Weights of a small mixture-of-experts language model, trained from scratch on English Wikipedia: 14 layers, vocabulary 8192.
Below are experts of layer 6 (counted from 0) of a mixture-of-experts language model. Rows are named router (the router's row for the expert), gate (a neuron's input weights, with its number), up (a neuron's input weights, with its number), down (a neuron's output weights, with its number) and show model dimensions 0-127. Each number is 200 + 30 x the weight over its row's rms, rounded and kept within 0 to 999.
Before each expert's rows: "comes after" lists some tokens at least twice as common just before its tokens as in all text. This comes from a sample of Wikipedia text that the model never trained on. Tokens count by the router's weight.

# expert 0
comes after: " |", " the", " of", ":", "|", " K"
router,224,222,224,161,227,200,203,164,198,203,205,211,244,238,214,194,202,193,242,205,190,230,248,209,186,203,168,199,206,261,231,202,177,255,227,232,174,185,233,222,254,176,206,194,222,129,197,251,178,192,217,243,193,265,222,150,201,230,189,215,183,171,168,179,166,187,204,212,196,153,243,240,203,190,160,174,160,227,250,215,166,171,235,210,216,214,222,238,189,246,171,190,199,181,188,264,216,239,137,201,183,214,207,211,263,233,260,230,179,195,229,247,225,163,216,189,109,194,164,212,208,218,229,183,191,190,196,181
gate6,186,198,215,184,200,161,166,206,198,176,206,220,138,212,158,181,176,244,198,162,178,200,223,196,210,201,204,160,155,256,218,217,269,182,218,208,174,254,200,244,216,217,173,179,167,144,137,238,200,163,203,154,149,168,233,150,206,172,218,178,246,185,191,234,239,182,183,162,219,222,191,171,193,241,150,176,221,235,192,181,180,206,157,246,161,174,237,162,161,266,216,188,167,209,199,154,235,194,228,180,219,200,210,197,233,244,258,214,175,214,225,158,248,226,177,186,168,222,229,202,181,180,189,205,192,247,172,194
up6,160,239,183,215,202,179,271,264,196,186,219,188,236,229,194,203,195,173,187,208,222,209,201,209,192,309,202,195,195,212,201,239,192,211,192,166,144,220,205,193,188,174,250,233,210,213,150,214,181,184,228,194,229,193,207,202,183,199,235,151,166,198,193,182,212,226,236,188,229,229,221,202,167,195,176,264,190,197,180,165,205,202,182,241,213,196,207,206,145,194,195,167,188,242,204,212,207,190,148,127,203,257,144,278,178,190,122,179,147,212,192,200,224,218,174,168,212,155,162,189,154,211,175,157,218,214,216,229
down6,197,166,192,221,205,144,199,146,193,174,168,210,178,153,153,167,183,275,259,215,228,210,202,188,223,142,188,212,224,168,215,224,158,194,192,242,194,231,254,189,187,229,194,161,152,197,183,235,148,234,217,152,198,224,226,254,224,196,170,198,204,182,204,205,180,238,249,182,228,227,255,234,193,208,240,215,228,193,216,153,170,209,229,253,202,218,231,167,221,172,243,207,188,150,215,246,220,202,193,243,181,212,166,170,209,207,208,162,213,176,204,213,202,193,255,255,209,144,233,217,258,235,207,190,182,156,210,199
gate7,165,191,212,208,217,202,211,213,234,152,220,211,180,244,173,175,153,214,230,194,226,184,255,220,213,222,203,163,212,252,208,218,149,240,203,217,250,190,150,187,181,179,183,196,213,134,155,238,190,274,172,173,177,241,237,186,167,196,188,184,209,215,154,155,241,226,169,142,225,187,152,214,204,202,197,230,183,210,244,230,199,184,213,241,179,152,229,228,151,216,205,221,218,247,224,172,225,261,177,247,218,255,195,234,187,139,194,216,217,255,229,244,191,215,205,183,216,172,183,200,207,220,187,146,234,202,213,224
up7,205,163,223,205,197,184,177,185,158,223,131,189,207,181,196,187,215,177,155,272,189,186,185,203,188,109,251,125,221,155,201,170,162,178,250,202,164,232,200,176,261,202,197,205,210,217,203,139,178,180,217,201,184,180,216,232,206,228,209,185,200,201,208,271,196,223,174,199,165,186,193,183,167,218,219,199,177,224,197,201,186,222,185,149,207,217,236,169,287,205,249,194,238,204,203,270,176,165,195,138,200,235,246,157,226,197,212,167,239,224,214,162,191,200,224,210,212,194,247,221,194,172,179,228,176,192,198,219
down7,201,208,197,199,208,175,199,230,215,179,187,188,159,213,185,197,229,184,231,166,208,208,154,187,263,227,146,278,142,210,148,195,240,178,220,204,192,163,217,199,163,190,201,186,165,216,222,219,163,246,200,164,212,237,170,202,198,247,176,208,200,167,195,204,214,232,231,174,155,182,177,210,177,226,208,213,232,161,218,142,212,189,199,217,205,165,210,161,126,219,197,216,145,193,249,220,236,175,177,248,208,198,139,200,189,173,207,211,198,148,197,189,289,184,248,204,200,283,188,180,226,223,207,211,227,263,190,181
gate8,167,165,217,167,185,214,160,198,249,197,206,199,125,193,199,240,173,214,217,172,209,225,218,153,240,213,227,175,143,201,188,180,195,220,252,205,133,229,172,242,237,159,188,204,228,193,207,189,217,171,220,196,181,217,169,180,199,206,190,221,254,203,181,260,262,236,221,146,238,181,203,168,135,196,210,176,218,227,237,267,219,214,184,249,186,220,200,190,225,201,252,257,190,215,230,221,189,192,200,186,220,205,205,226,241,198,228,156,127,231,197,186,219,191,200,174,269,198,210,205,137,174,212,175,218,232,177,203
up8,222,189,244,182,152,214,220,158,199,188,173,192,208,230,220,212,155,219,221,212,199,209,262,192,163,227,195,173,164,245,233,265,223,242,257,217,253,177,197,254,217,223,183,208,174,189,184,185,210,187,215,255,144,241,181,151,190,201,234,174,219,244,198,198,181,216,248,126,221,176,209,177,196,215,184,231,175,264,208,238,210,177,222,218,187,172,218,197,239,142,246,227,206,188,210,189,180,234,280,188,216,166,190,211,160,196,190,186,195,218,202,137,146,196,190,163,164,187,225,219,182,187,210,243,188,245,191,173
down8,216,180,193,156,245,248,206,221,181,136,205,233,197,204,199,141,214,171,154,253,231,190,176,181,178,182,267,189,199,176,199,149,221,220,227,209,232,158,186,217,179,164,196,218,202,143,184,186,229,181,210,160,224,159,169,144,155,160,219,170,177,181,191,248,259,195,186,188,218,183,169,191,245,164,186,186,257,167,228,219,188,181,163,215,185,200,121,207,226,221,170,220,180,222,166,185,225,218,228,197,177,156,194,212,245,268,192,166,178,241,226,184,182,219,172,172,253,190,188,206,231,186,197,249,232,214,213,215
gate9,199,146,150,223,228,136,119,157,202,202,233,214,211,195,191,162,160,177,238,133,227,192,154,160,240,160,203,168,159,241,169,202,181,219,209,207,193,191,170,238,218,231,251,223,204,152,206,215,189,182,198,219,192,233,171,190,215,203,188,242,187,201,194,194,199,212,178,256,204,188,204,150,180,206,166,193,229,202,197,217,204,218,225,197,149,213,199,229,168,254,197,218,157,223,176,158,204,210,198,170,211,211,143,142,226,166,170,243,176,204,166,177,185,148,225,234,225,232,212,142,186,191,141,180,164,210,148,188
up9,290,177,208,171,185,186,240,187,219,149,196,189,210,182,180,203,175,196,228,181,182,139,211,223,154,267,224,164,134,223,182,171,179,218,228,195,214,169,186,202,170,193,256,191,163,221,148,217,189,174,213,243,151,202,147,240,194,237,250,183,152,248,225,202,190,204,201,133,209,235,212,201,219,170,191,208,162,165,223,198,227,150,192,203,174,184,183,156,184,239,184,221,200,198,179,187,134,202,187,161,212,186,173,173,219,212,216,172,183,231,251,233,190,196,223,198,178,124,145,196,192,161,177,218,184,213,191,192
down9,181,214,227,191,237,209,177,165,157,164,181,198,198,182,188,143,168,169,191,179,228,201,175,178,217,199,202,209,198,224,194,208,246,206,223,183,175,176,190,200,193,228,164,208,145,189,180,193,181,246,217,211,217,184,232,223,172,236,205,266,224,238,184,161,216,201,226,191,243,262,232,200,197,204,240,224,284,174,236,135,221,236,201,228,133,157,161,246,183,142,143,174,204,272,203,198,261,213,222,177,220,209,175,144,150,206,207,211,251,198,182,160,239,200,239,207,204,214,191,210,178,207,195,210,217,197,221,149

# expert 3
comes after: "\n", " ", ")", " 0", " on", " 1"
router,265,198,178,191,200,198,250,198,195,225,217,189,196,156,208,194,161,170,182,204,198,201,229,208,178,152,213,173,180,176,205,202,284,165,235,196,165,213,176,154,192,169,165,257,205,226,178,209,266,190,188,183,178,175,166,206,218,207,208,160,206,189,198,219,164,244,147,188,152,186,208,178,147,215,235,188,205,238,240,232,202,225,126,207,133,230,253,143,197,156,184,180,198,198,225,181,209,214,166,188,220,188,201,234,222,221,209,175,193,295,191,197,138,209,206,162,201,198,243,210,146,183,173,182,194,217,223,222
gate6,149,203,187,196,149,212,188,213,192,166,225,188,229,186,221,192,188,237,242,229,169,211,232,227,221,192,155,234,199,214,214,221,163,253,164,225,212,203,183,213,160,219,239,188,250,171,213,190,170,236,163,195,206,218,272,207,230,206,153,224,142,155,200,165,234,196,184,193,193,184,217,200,209,196,169,162,210,129,182,90,162,162,179,209,224,164,155,186,217,223,201,206,216,211,212,234,156,258,208,209,255,227,168,232,193,207,253,193,200,218,217,204,191,183,196,211,212,214,189,183,223,214,171,184,128,234,146,164
up6,189,215,161,236,182,234,203,156,233,183,187,226,207,232,206,172,188,152,225,193,216,197,204,236,240,191,146,159,225,189,174,206,190,167,238,186,202,201,201,225,180,205,196,246,201,190,203,204,190,239,209,187,196,181,203,295,167,210,295,160,235,179,196,134,169,228,192,151,187,181,192,174,216,221,233,199,203,251,201,214,240,243,240,186,137,209,209,253,246,230,162,168,177,174,216,236,266,180,172,172,184,187,223,163,199,209,177,197,182,163,217,231,263,201,206,156,199,220,147,211,175,210,243,201,207,152,196,208
down6,202,221,185,172,185,191,151,190,199,160,246,191,176,209,208,198,266,201,219,181,233,264,211,182,189,181,198,215,203,163,200,193,205,198,163,290,187,190,244,152,172,216,177,202,206,294,226,233,190,227,179,195,233,173,186,229,181,201,238,202,217,254,184,156,231,198,218,144,181,186,224,210,212,214,186,171,210,255,187,192,170,227,184,187,174,198,214,233,242,217,177,229,237,186,186,187,191,216,198,183,217,182,235,197,255,238,169,194,199,171,162,161,220,213,266,209,259,160,109,172,194,222,193,173,208,145,193,230
gate7,229,205,261,193,189,211,147,180,227,205,181,115,261,258,209,213,154,159,227,233,213,240,184,160,178,164,219,200,159,168,152,214,172,240,212,239,212,213,196,187,191,204,210,234,237,214,139,230,171,179,216,242,240,223,193,178,191,171,223,189,163,140,182,215,193,195,168,233,183,165,164,202,195,226,190,236,187,171,228,186,207,169,219,194,180,131,225,221,169,243,227,229,193,228,194,192,257,181,218,231,181,222,193,160,174,206,220,202,196,223,184,166,263,243,191,170,198,208,227,176,250,183,266,196,191,211,236,188
up7,218,144,193,174,266,205,186,186,215,176,232,214,223,198,145,240,174,223,242,221,238,177,180,192,193,197,281,151,197,214,197,241,201,240,174,233,214,180,184,195,184,186,252,206,204,198,201,200,205,247,180,124,205,194,150,233,203,227,234,233,227,218,125,197,226,228,197,236,177,167,190,214,235,141,238,231,185,215,215,188,256,169,245,206,231,178,240,190,154,213,174,212,215,233,212,174,161,154,240,241,184,188,183,138,193,200,191,204,155,201,230,202,230,235,184,166,207,174,204,189,254,252,182,179,214,208,211,185
down7,240,204,237,213,161,227,181,221,193,221,193,198,217,171,219,165,186,190,231,150,154,174,227,184,153,173,203,185,187,220,142,177,226,132,200,236,210,232,233,199,231,221,229,219,172,188,237,213,167,252,175,217,218,203,199,169,180,223,198,203,255,226,161,227,188,225,209,207,198,198,212,220,199,222,215,203,135,219,191,227,149,241,226,199,190,214,178,219,225,174,189,233,206,214,211,223,219,190,140,250,122,144,184,172,187,220,206,205,190,243,192,150,185,186,142,185,219,181,189,222,165,157,175,174,250,97,215,241
gate8,235,243,238,205,153,211,253,234,179,166,195,215,173,146,177,162,194,218,160,233,223,193,176,214,218,207,252,222,189,202,198,156,189,175,190,223,143,207,227,177,187,251,194,230,215,203,241,170,174,201,159,213,189,188,179,154,256,195,216,210,168,207,202,224,196,228,168,148,197,216,208,181,216,226,154,188,224,243,209,238,202,225,184,176,188,200,201,174,200,145,165,199,240,189,273,200,215,203,209,193,204,205,246,250,156,183,207,218,221,169,205,153,107,240,197,253,188,218,232,190,192,224,184,153,218,137,154,250
up8,233,179,220,186,260,212,234,279,157,220,266,220,124,203,127,200,149,189,194,192,263,178,210,217,205,195,212,182,203,241,223,206,188,182,186,170,162,211,181,197,184,233,210,215,174,197,144,163,210,182,186,165,190,207,167,174,212,213,190,220,185,225,184,216,215,257,160,197,232,176,230,227,188,197,198,189,176,198,165,169,205,190,202,225,236,209,223,191,187,169,226,191,202,236,151,148,177,185,200,194,248,202,199,172,166,186,238,180,205,206,243,199,152,240,221,132,209,219,201,184,201,236,208,100,218,145,194,235
down8,180,204,156,217,150,165,175,140,204,216,175,209,201,204,224,259,189,213,217,189,145,226,182,168,203,159,135,154,266,175,229,178,184,161,237,139,257,233,183,180,175,182,151,193,178,230,244,233,212,234,176,219,217,208,202,230,214,169,234,194,205,204,170,227,259,199,250,213,209,215,215,202,185,175,190,213,134,196,218,188,169,203,182,227,185,173,218,228,221,218,208,178,152,143,240,224,189,198,115,200,193,220,239,204,187,179,168,197,198,189,188,237,252,208,189,207,215,178,177,202,203,167,204,270,195,256,180,193
gate9,219,212,192,197,222,186,167,227,194,215,243,191,279,116,228,223,205,204,179,198,179,176,189,237,197,202,188,199,189,248,185,175,187,203,236,149,191,234,169,206,205,215,166,247,134,201,271,186,211,205,169,174,180,251,259,198,205,218,223,182,222,234,173,243,200,227,238,233,251,218,228,238,178,234,146,152,190,183,248,178,195,187,192,267,224,152,222,200,189,221,193,179,177,152,200,192,185,164,168,245,206,211,222,160,185,175,256,185,193,243,254,237,193,172,225,182,227,158,183,204,223,227,214,209,199,206,187,240
up9,192,161,201,137,267,171,161,204,201,207,200,165,220,121,209,223,200,199,165,215,181,179,169,207,210,139,204,188,187,222,216,167,181,136,194,179,171,227,199,184,206,260,183,263,212,191,195,201,180,189,201,173,130,191,223,232,244,202,201,178,224,195,195,212,241,135,172,239,196,206,231,222,173,268,176,220,227,140,215,181,217,183,214,255,216,228,193,215,218,189,194,203,195,225,220,211,185,113,199,213,208,175,200,164,173,229,218,245,201,184,270,210,196,231,198,174,211,130,196,164,184,217,176,187,215,196,254,197
down9,189,177,212,215,121,172,211,169,223,181,221,185,198,163,243,194,178,192,190,123,144,171,173,214,197,164,216,186,214,228,190,213,192,204,189,161,173,215,157,179,192,172,204,198,216,231,250,167,189,154,197,226,249,274,168,227,164,177,190,176,191,205,194,167,206,234,253,222,130,161,212,192,178,186,196,214,174,167,209,203,176,175,152,250,158,198,222,203,197,194,136,122,208,215,241,201,219,198,200,153,183,218,188,243,227,162,192,141,190,222,231,158,165,226,172,203,226,170,191,230,209,197,198,198,185,217,273,198

# expert 2
comes after: "\n", ".", ",", "|", "M", " that"
router,196,202,204,212,211,178,183,225,237,226,208,251,168,173,190,201,246,250,188,218,148,243,206,242,193,165,199,227,225,233,198,214,148,238,201,177,182,257,209,186,172,211,199,182,157,213,249,192,193,171,191,172,242,212,250,176,246,157,160,222,238,234,268,184,208,211,230,149,256,143,190,199,187,172,159,205,193,263,165,180,224,246,168,184,229,170,253,172,173,214,223,177,220,169,184,206,171,233,207,216,210,257,220,171,233,214,216,239,222,204,181,163,194,151,187,234,220,198,219,209,180,196,182,163,129,210,186,240
gate6,183,154,232,182,176,175,203,239,221,134,180,181,132,215,200,203,222,234,139,257,170,233,186,234,193,191,212,180,204,180,189,168,216,151,194,191,171,160,226,196,224,204,183,222,173,171,205,178,197,180,241,222,197,268,160,170,211,199,159,245,200,194,197,211,214,203,210,219,231,168,236,240,207,209,213,233,208,188,191,175,192,144,139,242,243,218,177,202,242,223,234,213,194,203,193,201,195,226,254,172,207,222,219,251,182,189,217,183,236,222,246,184,255,199,224,251,256,145,191,203,153,190,226,227,165,192,209,290
up6,256,205,191,210,176,176,212,211,229,219,240,227,196,179,234,193,181,164,241,188,173,216,212,194,180,193,248,187,283,219,201,147,221,167,217,217,227,137,204,219,155,145,265,194,139,182,208,209,173,217,200,183,187,187,208,189,166,212,172,165,211,200,158,202,204,184,224,162,188,245,232,223,211,211,236,253,221,248,185,203,192,241,215,167,182,185,231,217,176,237,168,178,189,212,169,144,268,179,210,220,219,185,258,187,184,206,252,204,205,139,186,197,267,235,187,210,139,154,196,206,234,212,223,161,216,214,178,233
down6,238,201,182,227,198,209,212,214,174,210,246,210,179,212,244,227,179,186,187,209,185,223,203,261,227,246,258,231,192,214,246,204,151,224,171,202,218,183,197,231,187,195,230,182,237,278,186,182,90,212,210,246,147,244,221,218,225,195,158,184,210,172,215,212,223,158,191,182,178,177,183,178,201,210,217,192,193,182,202,225,187,218,186,205,177,227,171,183,187,257,235,138,185,204,203,163,206,282,226,186,156,211,238,197,191,178,174,223,194,215,262,216,195,274,193,193,204,162,177,187,209,263,153,177,179,179,191,216
gate7,226,165,178,183,249,189,164,246,167,226,213,188,211,217,205,218,169,201,199,230,205,208,206,241,187,195,154,159,189,156,190,153,158,260,202,174,223,207,198,205,176,212,205,287,149,208,201,236,209,233,211,169,180,206,215,206,199,164,191,202,220,164,210,169,219,212,163,195,215,188,239,213,291,188,189,207,229,221,197,121,188,203,211,275,201,233,198,162,175,254,174,180,227,228,214,228,228,205,203,227,198,190,258,201,168,206,249,151,259,205,218,236,235,212,197,198,188,186,173,176,137,211,240,176,160,221,161,233
up7,216,213,221,113,196,206,206,228,215,243,198,158,178,206,158,256,187,251,203,209,214,195,235,209,256,193,224,194,223,228,218,207,234,198,217,216,224,176,234,198,174,223,230,257,181,164,161,173,259,232,198,187,226,194,215,204,238,241,154,194,173,208,162,199,166,255,176,217,158,162,170,220,230,190,198,233,199,202,249,198,169,204,183,182,178,235,197,167,204,194,232,168,313,171,231,159,234,191,198,181,265,221,165,201,162,200,240,213,153,224,178,223,239,161,203,185,228,191,220,219,241,209,200,195,228,195,219,165
down7,191,129,218,199,214,221,230,166,162,215,197,202,220,163,212,209,216,206,232,211,187,231,238,213,237,203,204,204,181,192,217,202,255,197,193,213,205,191,192,277,211,155,176,247,237,83,246,234,264,150,170,195,208,185,200,132,206,177,201,174,236,166,207,199,194,222,212,209,198,198,221,197,245,192,237,108,238,256,147,196,212,169,209,195,198,255,155,195,260,232,153,227,213,199,181,242,198,148,227,221,193,177,175,177,213,192,229,201,189,185,220,213,173,197,224,185,195,182,210,213,192,225,215,199,225,188,200,217
gate8,205,191,164,222,237,142,213,239,159,263,181,203,229,145,233,212,196,210,208,210,162,230,231,225,212,180,260,181,211,210,171,207,195,175,240,188,206,216,126,206,238,242,195,205,224,181,203,209,203,228,180,221,246,193,224,219,150,145,205,201,157,159,245,229,185,244,174,156,194,180,233,202,242,207,192,137,202,183,235,184,152,167,152,239,229,189,202,185,207,145,182,185,215,199,237,238,209,181,204,174,217,241,229,220,267,202,175,192,178,242,104,186,177,221,210,208,179,205,207,188,202,188,168,199,232,226,174,166
up8,203,203,164,182,195,166,228,227,230,188,201,169,275,192,237,252,171,244,175,223,191,177,194,162,194,218,243,186,128,190,210,200,240,163,262,168,199,194,181,232,204,221,241,206,186,190,227,171,209,197,237,215,188,244,225,237,173,206,170,174,244,229,120,175,202,202,214,166,171,233,226,192,187,202,244,206,219,201,167,237,232,187,162,199,166,228,155,258,217,216,204,195,207,242,257,145,242,194,148,245,148,198,214,224,203,180,197,226,176,167,168,205,195,215,170,196,220,196,167,198,214,219,187,154,228,274,218,223
down8,260,184,178,192,185,194,201,188,253,208,297,161,209,192,192,181,210,228,173,199,184,185,207,141,189,187,193,248,225,165,216,187,236,195,188,240,137,189,158,173,196,235,224,187,248,102,209,172,182,146,229,228,251,207,224,184,246,190,209,188,248,193,228,216,236,196,176,182,189,234,221,183,227,180,210,209,242,208,207,242,174,188,186,155,173,244,246,226,148,247,239,233,176,172,166,178,179,205,200,196,204,184,189,198,256,202,217,206,224,242,207,224,190,193,189,195,211,220,242,234,270,172,166,205,200,199,183,177
gate9,197,149,117,186,199,173,215,190,184,164,183,197,210,207,183,258,180,216,185,226,190,229,184,286,256,190,139,216,163,235,189,192,201,164,242,223,211,176,163,194,240,242,192,239,188,190,161,184,192,190,217,130,185,213,200,254,229,142,168,198,190,247,233,184,231,184,198,196,221,171,220,200,199,188,181,219,196,205,212,233,196,173,188,212,156,225,218,201,184,216,183,232,231,201,183,253,276,171,198,250,150,183,214,220,192,176,157,170,186,207,160,157,163,194,154,253,182,190,198,173,178,181,144,192,152,203,191,204
up9,172,194,149,246,246,238,169,167,215,206,199,195,217,178,194,193,228,193,164,219,162,241,165,162,163,181,143,212,175,242,198,140,206,197,190,255,220,195,200,153,220,179,232,199,257,191,211,165,194,238,223,213,209,196,238,203,165,199,189,189,234,206,223,211,176,185,222,157,156,212,248,179,216,205,99,206,190,188,193,176,130,208,187,164,180,220,109,192,215,214,224,224,226,202,237,186,165,190,244,191,187,240,233,202,181,167,161,169,206,165,197,227,211,221,184,197,192,157,182,235,180,137,213,225,201,237,231,162
down9,202,213,202,233,198,202,179,195,195,174,182,235,215,206,144,218,212,173,199,244,207,138,160,201,188,168,167,191,202,272,211,224,186,184,188,242,177,208,184,165,176,190,201,193,252,265,232,187,175,177,145,175,209,212,240,162,219,182,144,176,221,204,218,166,189,265,218,209,166,229,214,188,202,223,160,224,266,247,188,166,224,166,159,240,153,228,174,252,212,231,213,181,155,161,202,179,188,183,193,166,211,165,217,211,224,155,208,186,219,237,230,154,206,181,171,228,167,229,221,224,113,248,196,196,195,188,203,251

# expert 4
comes after: " |", ".", "–", ")", ";", " 1"
router,158,150,211,230,231,203,209,160,218,175,232,218,154,224,193,194,217,202,207,131,248,176,219,165,179,206,211,200,234,240,221,242,169,211,210,163,240,200,209,241,204,236,172,233,174,191,148,209,202,235,192,235,227,166,218,239,168,207,182,239,210,197,170,186,241,268,157,252,176,198,221,177,227,185,209,227,275,202,218,162,191,231,248,256,174,194,202,191,224,220,200,211,191,234,183,217,183,238,206,182,198,168,163,173,152,165,232,210,145,204,193,210,253,224,158,176,223,195,185,150,178,274,179,203,242,199,236,228
gate6,186,178,169,173,214,234,200,217,212,170,192,114,250,247,229,156,192,222,222,232,161,236,186,221,292,231,239,210,184,179,206,129,230,166,203,199,193,201,245,176,168,209,191,212,150,181,212,221,158,214,142,207,251,223,238,175,183,236,258,165,183,219,205,204,207,173,237,252,207,149,199,176,214,223,246,177,180,211,160,154,173,197,220,203,185,149,177,218,229,180,187,230,209,226,190,223,184,233,180,196,222,172,205,178,132,172,180,207,206,193,251,238,206,213,247,172,184,182,199,231,168,159,196,180,195,191,196,190
up6,183,240,214,210,263,195,181,182,221,198,153,190,174,219,150,249,177,186,239,183,236,162,178,129,158,157,168,181,157,195,192,212,205,160,170,234,178,206,185,204,174,167,198,229,212,213,198,177,184,222,254,133,179,188,162,185,232,183,142,231,182,159,180,191,214,177,191,199,214,223,204,201,254,200,201,230,186,154,202,202,217,155,178,196,250,164,172,189,245,182,193,181,217,157,215,173,219,154,219,229,212,153,186,228,239,293,214,236,281,213,237,195,157,175,179,194,197,195,232,179,213,182,234,195,186,195,202,169
down6,183,169,184,186,166,215,199,187,172,213,195,201,133,208,229,155,169,238,235,191,202,241,212,221,181,203,214,228,154,165,147,220,270,215,238,181,236,167,112,206,237,179,233,212,203,185,233,194,202,187,179,225,170,219,197,198,231,148,222,168,198,210,210,203,203,219,150,210,238,234,202,210,193,231,193,203,215,173,186,119,173,220,214,178,233,172,193,194,235,221,212,185,260,236,182,215,226,208,152,124,208,179,175,207,229,288,217,249,250,213,208,157,166,198,228,213,176,223,180,198,194,169,233,217,165,235,207,217
gate7,221,217,164,234,160,229,187,235,244,217,198,241,183,172,192,210,198,180,212,210,230,185,216,161,203,129,230,161,171,222,156,191,222,260,176,179,214,216,129,234,205,231,196,199,215,237,171,169,217,236,160,235,209,196,136,183,144,176,156,199,228,167,213,201,207,231,138,162,235,197,220,207,161,231,194,197,172,218,245,240,177,219,190,172,226,164,190,196,190,183,221,239,242,231,144,205,197,228,248,239,194,230,190,181,170,197,238,189,221,205,211,232,190,214,222,231,212,230,247,257,146,161,180,250,226,175,235,224
up7,167,152,189,207,194,185,153,205,230,200,253,239,223,242,273,174,140,162,204,176,192,187,215,189,190,160,179,208,236,195,215,174,171,244,217,208,169,143,239,196,227,242,189,184,208,192,207,203,274,199,191,212,220,210,188,194,242,206,178,227,168,135,192,229,177,208,201,212,152,149,203,204,227,180,160,210,194,189,245,202,199,205,211,197,199,214,241,225,196,199,132,161,183,217,206,244,203,174,197,169,213,159,207,168,224,208,244,258,108,146,197,186,244,181,206,166,220,159,190,179,166,171,195,200,132,190,223,200
down7,243,236,193,217,202,212,195,205,223,197,255,223,155,166,215,209,202,202,214,213,201,188,202,173,190,168,214,174,197,237,227,204,230,204,192,190,283,163,182,184,215,214,184,141,204,259,262,157,194,173,268,238,184,193,164,187,227,174,182,198,177,197,232,267,178,235,223,152,192,210,244,254,205,228,229,208,204,207,223,165,170,197,169,198,234,245,170,227,250,185,193,228,193,177,199,217,178,255,242,140,178,221,144,191,197,186,244,196,184,216,250,193,161,201,111,182,215,186,219,157,206,227,168,164,227,203,215,215
gate8,197,160,210,199,209,171,199,199,237,185,208,156,255,227,261,190,139,188,225,202,168,184,201,213,226,151,211,174,222,189,152,210,224,263,199,284,193,192,232,198,163,226,161,219,236,174,177,177,196,152,201,189,208,194,186,182,191,153,175,187,229,132,214,197,244,186,183,221,202,245,178,211,191,182,195,174,166,210,202,150,165,204,199,155,174,133,209,181,233,189,252,191,218,208,235,248,178,260,233,182,213,235,181,206,263,209,227,146,188,178,227,206,180,228,193,190,206,223,187,202,190,198,196,248,133,217,148,242
up8,180,114,197,261,208,176,205,223,217,164,214,194,206,217,236,208,180,222,207,165,223,197,173,178,178,173,210,190,169,180,170,175,208,216,237,197,232,242,230,218,157,288,176,222,192,200,180,257,196,208,217,182,227,118,175,204,169,188,195,223,158,199,175,166,223,262,148,194,167,190,220,205,240,167,215,218,201,139,188,161,166,185,234,146,165,213,146,224,200,222,244,188,215,273,223,241,213,224,211,227,207,196,185,208,152,175,161,180,198,229,206,177,186,256,220,219,182,164,169,201,201,186,200,171,155,226,211,211
down8,187,178,160,190,166,190,208,198,221,201,230,246,198,203,252,177,192,192,195,145,229,230,211,166,223,221,189,234,113,216,190,203,235,218,221,181,181,215,187,221,178,239,203,221,236,178,175,165,224,190,246,200,235,197,204,230,143,142,221,236,229,153,193,196,154,240,189,192,207,205,180,206,244,183,202,261,193,173,216,156,160,194,167,170,224,181,142,220,249,186,191,147,229,222,179,222,150,223,219,190,182,195,222,189,185,181,241,149,201,274,247,154,194,237,175,252,217,179,201,194,196,249,184,196,140,242,215,193
gate9,150,179,230,206,239,221,250,168,177,262,206,210,183,188,228,187,144,178,181,176,201,197,226,201,246,245,181,153,214,185,189,154,137,159,238,192,214,217,205,216,244,219,227,210,243,181,216,145,227,180,219,225,207,261,247,148,186,187,180,212,230,178,217,211,201,185,209,141,175,191,153,220,143,238,153,186,206,196,211,265,228,202,199,181,228,237,174,207,236,165,215,198,209,241,177,223,175,229,186,210,186,181,221,181,227,188,181,141,124,228,233,201,207,165,160,204,198,215,223,207,198,170,263,249,226,206,207,218
up9,132,216,194,198,244,221,222,211,196,248,177,217,184,175,229,184,200,211,152,253,173,211,208,286,135,188,213,198,202,232,215,172,184,243,242,212,153,213,141,221,172,240,177,163,218,206,206,186,221,167,239,214,195,181,219,237,207,197,207,162,228,170,191,213,193,246,254,165,242,157,156,154,204,172,187,194,192,254,213,235,264,201,225,230,213,141,219,212,176,155,180,210,193,212,191,210,151,229,226,192,214,162,193,199,206,181,211,200,165,170,201,160,181,161,153,135,205,178,187,220,157,196,244,178,175,199,227,221
down9,201,168,191,227,220,178,264,206,179,273,202,192,170,228,283,187,202,229,160,177,167,212,235,195,223,225,223,163,230,227,169,216,240,206,197,202,210,154,170,220,175,230,206,242,155,283,209,211,238,227,203,184,178,145,202,233,185,234,187,173,175,194,178,198,181,223,194,217,186,204,233,179,231,197,192,215,266,237,174,204,200,216,229,213,205,205,187,154,257,183,199,228,229,216,191,178,210,207,241,192,193,178,160,266,213,212,228,185,165,196,202,187,127,242,260,177,222,215,176,218,199,145,170,198,267,166,219,194